python train.py --n_layer=12 --activation="swiglu" --normalize_top_k=true --head_dim=32 --vocab_size=5824 --norm_eps=1e-05 --positions="rope" --rope_fraction=0.5 --qk_norm=true --attn_scale=0.177 --init_std_o=0.023 --init_std_up=0.023 --lr=0.00235 --schedule="wsd" --doc_mask=true
Below are experts of layer 6 (counted from 0) of a mixture-of-experts language model. Rows are named router (the router's row for the expert), gate (a neuron's input weights, with its number), up (a neuron's input weights, with its number) and show model dimensions 64-127. Each number is 50 + 10 x the weight over its row's rms, rounded and kept within 0 to 99.
After each expert's rows: "comes after" lists some tokens at least twice as common just before its tokens as in all text. This comes from a sample of Wikipedia text that the model never trained on. Tokens count by the router's weight.

# expert 0
router:42 52 51 49 48 50 65 50 63 42 64 59 67 41 41 47 65 57 41 48 42 45 38 53 45 44 57 66 46 43 52 53 56 41 59 54 45 54 56 45 45 62 31 52 67 35 48 63 40 41 52 57 47 42 40 61 45 55 49 48 52 42 51 46
gate0:48 65 60 56 56 53 51 62 53 60 53 40 62 49 42 45 25 70 59 45 56 56 56 55 60 59 78 65 65 63 52 28 31 41 31 71 51 57 55 61 52 50 42 56 45 62 35 60 49 52 46 51 49 50 47 43 69 61 45 40 42 61 44 60
up0:50 58 53 65 44 53 65 52 57 44 59 46 60 53 50 50 32 50 51 52 74 51 65 47 56 63 78 60 44 53 66 35 26 51 31 53 49 60 45 63 44 61 55 52 34 53 55 50 60 46 34 48 52 56 38 42 62 66 45 45 38 62 40 52
comes after: " ", " |", " a", "1", "2", " an"

# expert 50
router:61 61 55 54 37 43 46 60 48 41 42 39 54 43 58 56 38 64 60 43 47 61 52 45 47 49 54 65 37 56 46 58 38 46 46 60 44 66 43 42 47 45 40 37 70 25 54 43 40 67 59 44 49 47 44 65 34 37 66 60 52 57 51 54
gate0:49 40 56 55 54 47 42 45 53 56 60 68 48 56 45 43 57 43 47 53 51 55 67 54 41 44 56 45 46 28 57 45 39 74 45 51 36 57 55 63 33 65 50 44 37 40 58 51 47 52 58 60 42 42 41 59 59 48 35 61 57 61 46 53
up0:39 39 58 67 54 61 39 51 56 59 58 62 47 63 48 48 64 43 50 45 41 62 55 64 39 48 65 34 27 35 55 48 38 60 41 60 42 57 46 57 29 65 49 36 40 35 44 51 51 43 61 61 44 57 47 57 50 62 39 72 51 56 50 55
comes after: " ", "1", "2", "0", "9", "–"

# expert 36
router:57 48 47 56 41 76 45 44 74 26 51 50 49 50 53 43 54 62 39 52 56 62 57 35 50 49 48 57 44 41 55 53 53 62 60 59 48 54 40 56 31 50 38 44 56 53 61 65 52 49 58 53 36 47 53 56 58 49 51 72 47 60 47 19
gate0:56 41 36 56 43 50 33 53 52 44 41 34 43 47 26 53 58 47 50 37 64 43 39 24 63 64 43 42 51 57 39 45 41 54 50 59 47 60 37 54 32 31 56 59 51 49 41 47 65 69 36 43 57 46 53 57 49 52 45 50 66 38 42 40
up0:39 52 50 41 42 53 71 49 53 58 54 61 50 44 74 52 45 54 49 56 51 65 55 70 38 25 42 46 47 52 51 54 67 56 48 42 44 40 50 45 71 60 48 62 40 43 60 53 40 34 49 62 55 47 44 57 47 58 60 48 51 58 64 65
comes after: " the", " (", " F", " of", "-", " a"

# expert 41
router:49 66 53 49 47 25 55 37 66 27 49 49 64 55 49 58 53 43 59 58 52 49 37 46 45 51 59 67 47 74 72 60 57 33 38 62 47 55 59 48 57 47 46 30 60 40 40 69 39 54 54 52 58 40 41 65 46 29 63 52 34 33 44 49
gate0:54 48 62 60 58 35 56 57 60 49 51 62 43 67 52 69 60 57 38 70 50 47 43 42 51 54 59 57 38 59 18 47 53 39 51 49 57 50 52 53 62 60 49 71 51 56 72 49 45 55 74 57 49 49 47 36 52 57 49 46 54 51 46 49
up0:57 56 70 46 42 41 47 55 50 47 54 50 55 48 48 51 50 52 51 62 46 42 54 59 51 33 38 44 51 63 57 44 51 56 73 51 42 47 55 46 55 56 51 61 58 48 60 41 47 20 68 51 49 55 73 61 42 57 60 58 44 42 38 44
comes after: " ", "1", " |", " (", "2", "|"

# expert 1
router:49 56 54 45 55 71 39 54 54 40 61 57 59 59 39 63 43 62 62 60 58 50 50 71 55 48 36 38 56 36 63 28 47 30 41 61 53 55 61 34 50 52 47 52 56 51 65 38 48 36 51 53 38 52 35 56 52 58 56 58 63 54 41 50
gate0:47 34 57 31 55 41 41 70 50 48 44 60 48 46 65 47 55 53 73 62 64 52 45 62 48 65 50 35 50 55 30 36 62 42 47 35 52 49 47 49 45 61 61 44 61 57 37 60 57 41 53 47 66 47 44 70 37 47 47 57 54 21 81 64
up0:45 54 69 47 49 44 40 54 63 59 30 47 48 44 48 39 63 51 52 41 50 41 39 62 53 53 49 40 44 58 58 41 69 50 28 48 57 52 56 38 47 39 36 55 52 34 37 59 61 44 65 64 60 38 40 68 43 32 38 57 60 45 60 44
comes after: "-", "9", "7", "4", "8", "6"

# expert 15
router:28 51 47 54 51 65 49 60 51 55 59 51 59 42 47 53 57 31 37 54 53 59 46 59 35 42 47 51 62 46 39 61 44 49 57 53 36 49 47 63 45 56 73 46 63 59 52 45 51 48 33 45 46 53 55 59 43 41 43 50 53 37 48 50
gate0:67 55 58 49 43 57 63 43 65 68 63 49 38 56 34 78 64 51 58 42 48 55 47 51 42 37 52 58 47 71 43 32 56 58 58 47 45 40 40 60 38 63 47 40 37 46 39 62 53 49 45 66 45 54 36 54 33 57 61 52 54 53 48 54
up0:54 32 53 70 60 44 31 46 51 80 48 56 42 35 48 44 56 47 64 35 49 50 52 56 62 33 57 58 62 52 36 49 53 54 43 51 55 43 50 55 49 52 58 64 67 34 47 60 56 41 26 60 47 42 48 33 40 44 55 50 74 57 65 42
comes after: " for", " on", " in", " to", " of", " at"

# expert 39
router:46 49 62 50 45 55 60 46 58 55 49 49 65 43 62 52 43 53 40 69 30 48 44 62 44 49 53 62 48 60 57 50 50 41 35 50 43 48 38 58 41 62 41 62 43 63 60 42 41 44 43 57 58 47 53 52 70 46 50 42 48 37 42 64
gate0:66 50 40 50 35 55 66 56 41 41 50 61 35 54 51 62 48 51 52 50 29 31 44 43 45 51 57 59 52 41 39 42 46 58 69 48 37 46 52 41 39 42 70 52 55 56 69 34 27 40 54 39 50 52 52 61 49 54 52 47 44 42 41 47
up0:39 45 38 37 53 50 39 38 55 53 62 48 34 34 47 44 59 36 64 47 41 52 58 50 51 61 61 65 37 58 66 54 46 57 41 57 47 45 48 60 51 37 42 55 65 60 63 49 43 44 47 52 36 57 70 51 53 46 57 70 44 47 44 60
comes after: "\n", " of", " in", " to", " on", " at"

# expert 10
router:47 39 60 48 28 42 50 52 73 58 35 36 57 45 58 38 46 54 52 51 53 36 44 44 52 39 43 30 48 44 55 61 55 54 50 55 47 65 31 28 63 38 49 67 40 62 51 39 49 70 62 53 41 64 51 48 47 64 46 67 68 44 60 33
gate0:64 40 47 55 30 27 51 42 71 42 59 54 34 56 44 50 51 59 44 50 42 58 55 59 48 67 50 29 48 45 45 56 77 45 59 59 50 43 58 62 63 72 29 45 44 42 39 54 43 48 40 54 36 40 27 43 43 41 49 58 50 45 47 40
up0:46 50 45 62 36 34 50 67 61 50 62 35 61 39 59 48 43 50 41 44 62 52 37 38 59 57 21 37 61 44 36 56 72 52 63 51 62 42 47 36 59 71 36 60 46 45 35 54 51 39 61 57 51 50 50 51 35 41 57 41 44 55 43 55
comes after: " ", "0", "1", "9", "2", "5"

# expert 34
router:47 56 45 51 36 62 55 43 43 60 38 48 50 60 39 34 56 42 58 54 57 34 77 50 41 47 59 61 39 60 57 62 52 54 63 63 45 39 60 53 24 35 60 40 58 38 45 59 70 57 61 51 36 54 50 47 48 49 50 41 71 42 39 51
gate0:36 42 58 47 46 60 48 38 65 40 47 57 39 49 47 46 49 46 49 52 50 58 50 32 46 46 62 56 46 39 54 42 65 47 58 57 55 51 51 55 58 43 44 57 53 35 38 56 54 46 42 37 61 51 40 58 54 57 63 67 40 57 50 37
up0:42 49 51 44 45 41 46 56 59 57 42 44 39 53 64 61 64 45 44 36 72 22 65 46 50 45 41 51 38 46 40 60 51 56 45 29 68 45 44 60 42 46 35 34 45 35 46 46 66 65 47 39 48 58 51 48 50 42 49 57 51 50 46 64
comes after: ",", "-", " the", " of", ":", " ("

# expert 9
router:43 53 47 50 49 46 46 50 49 35 46 65 52 36 53 38 48 40 48 58 27 48 67 54 45 38 48 62 60 42 77 48 44 41 50 40 42 34 66 43 38 59 37 57 56 65 49 35 41 43 46 63 46 62 49 46 51 55 65 55 47 46 45 65
gate0:37 59 37 41 46 56 51 42 50 71 52 34 41 43 52 59 46 52 49 57 48 45 60 52 54 44 62 38 36 38 51 58 70 64 25 45 54 43 50 63 51 61 35 43 42 48 38 52 60 35 54 66 65 64 51 54 59 50 57 47 44 66 56 48
up0:47 57 48 54 30 48 41 44 49 64 56 53 48 38 63 58 52 52 37 57 45 40 67 63 55 59 52 44 40 41 54 59 66 53 36 44 55 47 48 44 49 59 29 28 49 53 20 69 63 33 48 61 51 58 48 67 53 38 50 52 35 70 47 42
comes after: "'", " of", " the", " and", " at", " on"

# expert 27
router:40 36 50 60 62 36 45 73 52 28 44 61 60 57 58 52 63 52 48 49 51 52 52 46 46 67 46 52 56 43 55 53 45 36 57 52 32 59 47 56 36 34 50 54 44 60 63 37 49 47 44 46 52 43 48 48 52 56 47 39 48 32 51 54
gate0:62 59 29 47 52 54 67 51 41 30 40 52 38 62 58 30 61 54 53 45 53 67 42 42 41 51 50 44 58 45 52 53 51 37 52 41 43 80 67 45 32 62 58 65 44 59 55 22 48 43 52 49 48 48 46 60 35 48 53 33 49 33 28 45
up0:38 55 52 50 53 41 50 43 57 53 60 44 51 55 58 41 53 55 60 57 60 53 60 54 44 54 51 55 40 52 34 47 64 49 50 48 44 61 58 55 38 56 48 71 70 50 59 47 67 43 47 36 42 49 45 51 55 55 58 61 41 47 52 41
comes after: " in", " the", " In", "In", " to", " on"

# expert 53
router:60 38 41 55 41 49 48 49 32 48 49 38 48 39 52 52 49 62 50 64 47 57 60 44 49 80 56 65 49 40 42 49 51 51 54 37 61 42 60 35 54 55 34 59 44 56 37 30 61 25 36 40 63 45 64 38 60 65 61 63 54 37 35 57
gate0:61 58 40 42 33 38 65 51 49 53 42 47 46 57 71 42 49 53 53 59 41 42 59 57 53 48 66 49 65 36 40 55 51 34 72 51 41 44 65 41 65 67 50 54 47 50 50 55 51 46 54 41 48 65 46 57 52 69 40 32 56 56 50 26
up0:41 59 64 44 49 48 40 41 60 44 53 36 46 44 34 51 52 46 49 51 44 60 38 38 34 50 49 51 36 47 58 54 58 27 39 51 68 53 43 63 60 43 46 40 48 55 35 27 47 52 59 46 51 38 31 28 39 44 49 69 49 64 41 25
comes after: " of", " was", " is", " in", " as", ","

# expert 40
router:38 45 42 59 43 45 62 63 56 81 46 40 45 50 66 32 52 63 63 62 52 34 42 36 60 56 39 25 44 47 41 61 55 39 44 54 34 67 24 35 55 12 40 51 46 78 42 54 45 55 46 29 35 56 51 54 47 52 49 53 59 54 46 42
gate0:47 55 57 67 51 63 45 42 58 52 49 29 43 47 53 42 44 50 41 41 55 44 50 32 61 43 53 48 52 47 48 40 60 79 59 53 61 64 50 45 36 63 63 48 39 49 62 46 41 50 63 82 56 42 46 54 55 56 36 55 53 44 60 52
up0:65 43 44 34 45 45 54 59 37 46 52 62 37 55 42 46 47 56 45 47 42 40 50 77 39 57 49 63 41 51 41 56 33 25 50 40 51 34 56 49 71 38 45 66 58 60 46 55 59 40 34 24 39 49 59 39 47 39 64 40 42 59 32 56
comes after: "0", "1", "9", "8", "5", "2"

# expert 2
router:62 51 63 50 34 41 58 44 35 40 33 48 50 52 60 36 31 62 55 44 45 42 43 44 49 58 48 35 39 48 57 68 46 40 38 41 35 67 37 30 44 50 44 46 65 42 39 54 29 64 52 66 38 61 48 58 53 50 52 73 59 57 50 63
gate0:35 59 54 50 62 31 48 52 46 60 50 83 37 53 34 24 44 34 53 47 47 51 50 61 57 46 67 55 42 51 37 57 51 61 50 46 28 44 49 34 70 54 49 55 38 52 55 63 42 52 43 50 49 64 56 50 47 58 57 49 49 40 63 63
up0:42 63 55 36 77 37 55 56 36 63 53 66 33 36 45 39 48 46 41 58 55 60 72 68 47 50 53 48 48 56 42 64 47 38 55 33 41 40 42 39 33 43 48 40 36 53 55 61 61 53 38 50 43 61 45 58 50 41 46 63 61 41 43 46
comes after: " ", "–", "2", " Women", " $", " People"

# expert 43
router:54 45 44 57 41 67 37 46 58 50 42 28 65 61 55 53 33 50 50 54 61 51 52 66 36 39 32 44 39 57 40 49 52 52 43 49 51 52 61 35 53 37 56 38 43 49 48 32 50 46 47 49 53 58 36 63 47 47 69 62 61 55 31 50
gate0:31 43 69 52 43 38 44 57 56 45 43 67 43 57 38 49 68 29 40 46 70 41 62 53 57 44 44 57 54 50 51 59 39 39 60 41 68 52 49 38 64 27 57 49 40 52 58 55 58 42 41 40 61 41 48 52 71 61 59 50 40 69 39 52
up0:55 66 51 51 56 59 46 49 68 49 55 57 60 39 50 33 38 43 69 43 56 67 42 45 48 47 44 69 57 46 39 65 52 30 38 44 29 42 60 68 50 57 51 51 57 50 50 60 33 50 58 50 50 65 58 37 64 40 51 54 46 62 64 38
comes after: "0", "1", "2", "9", "3", "7"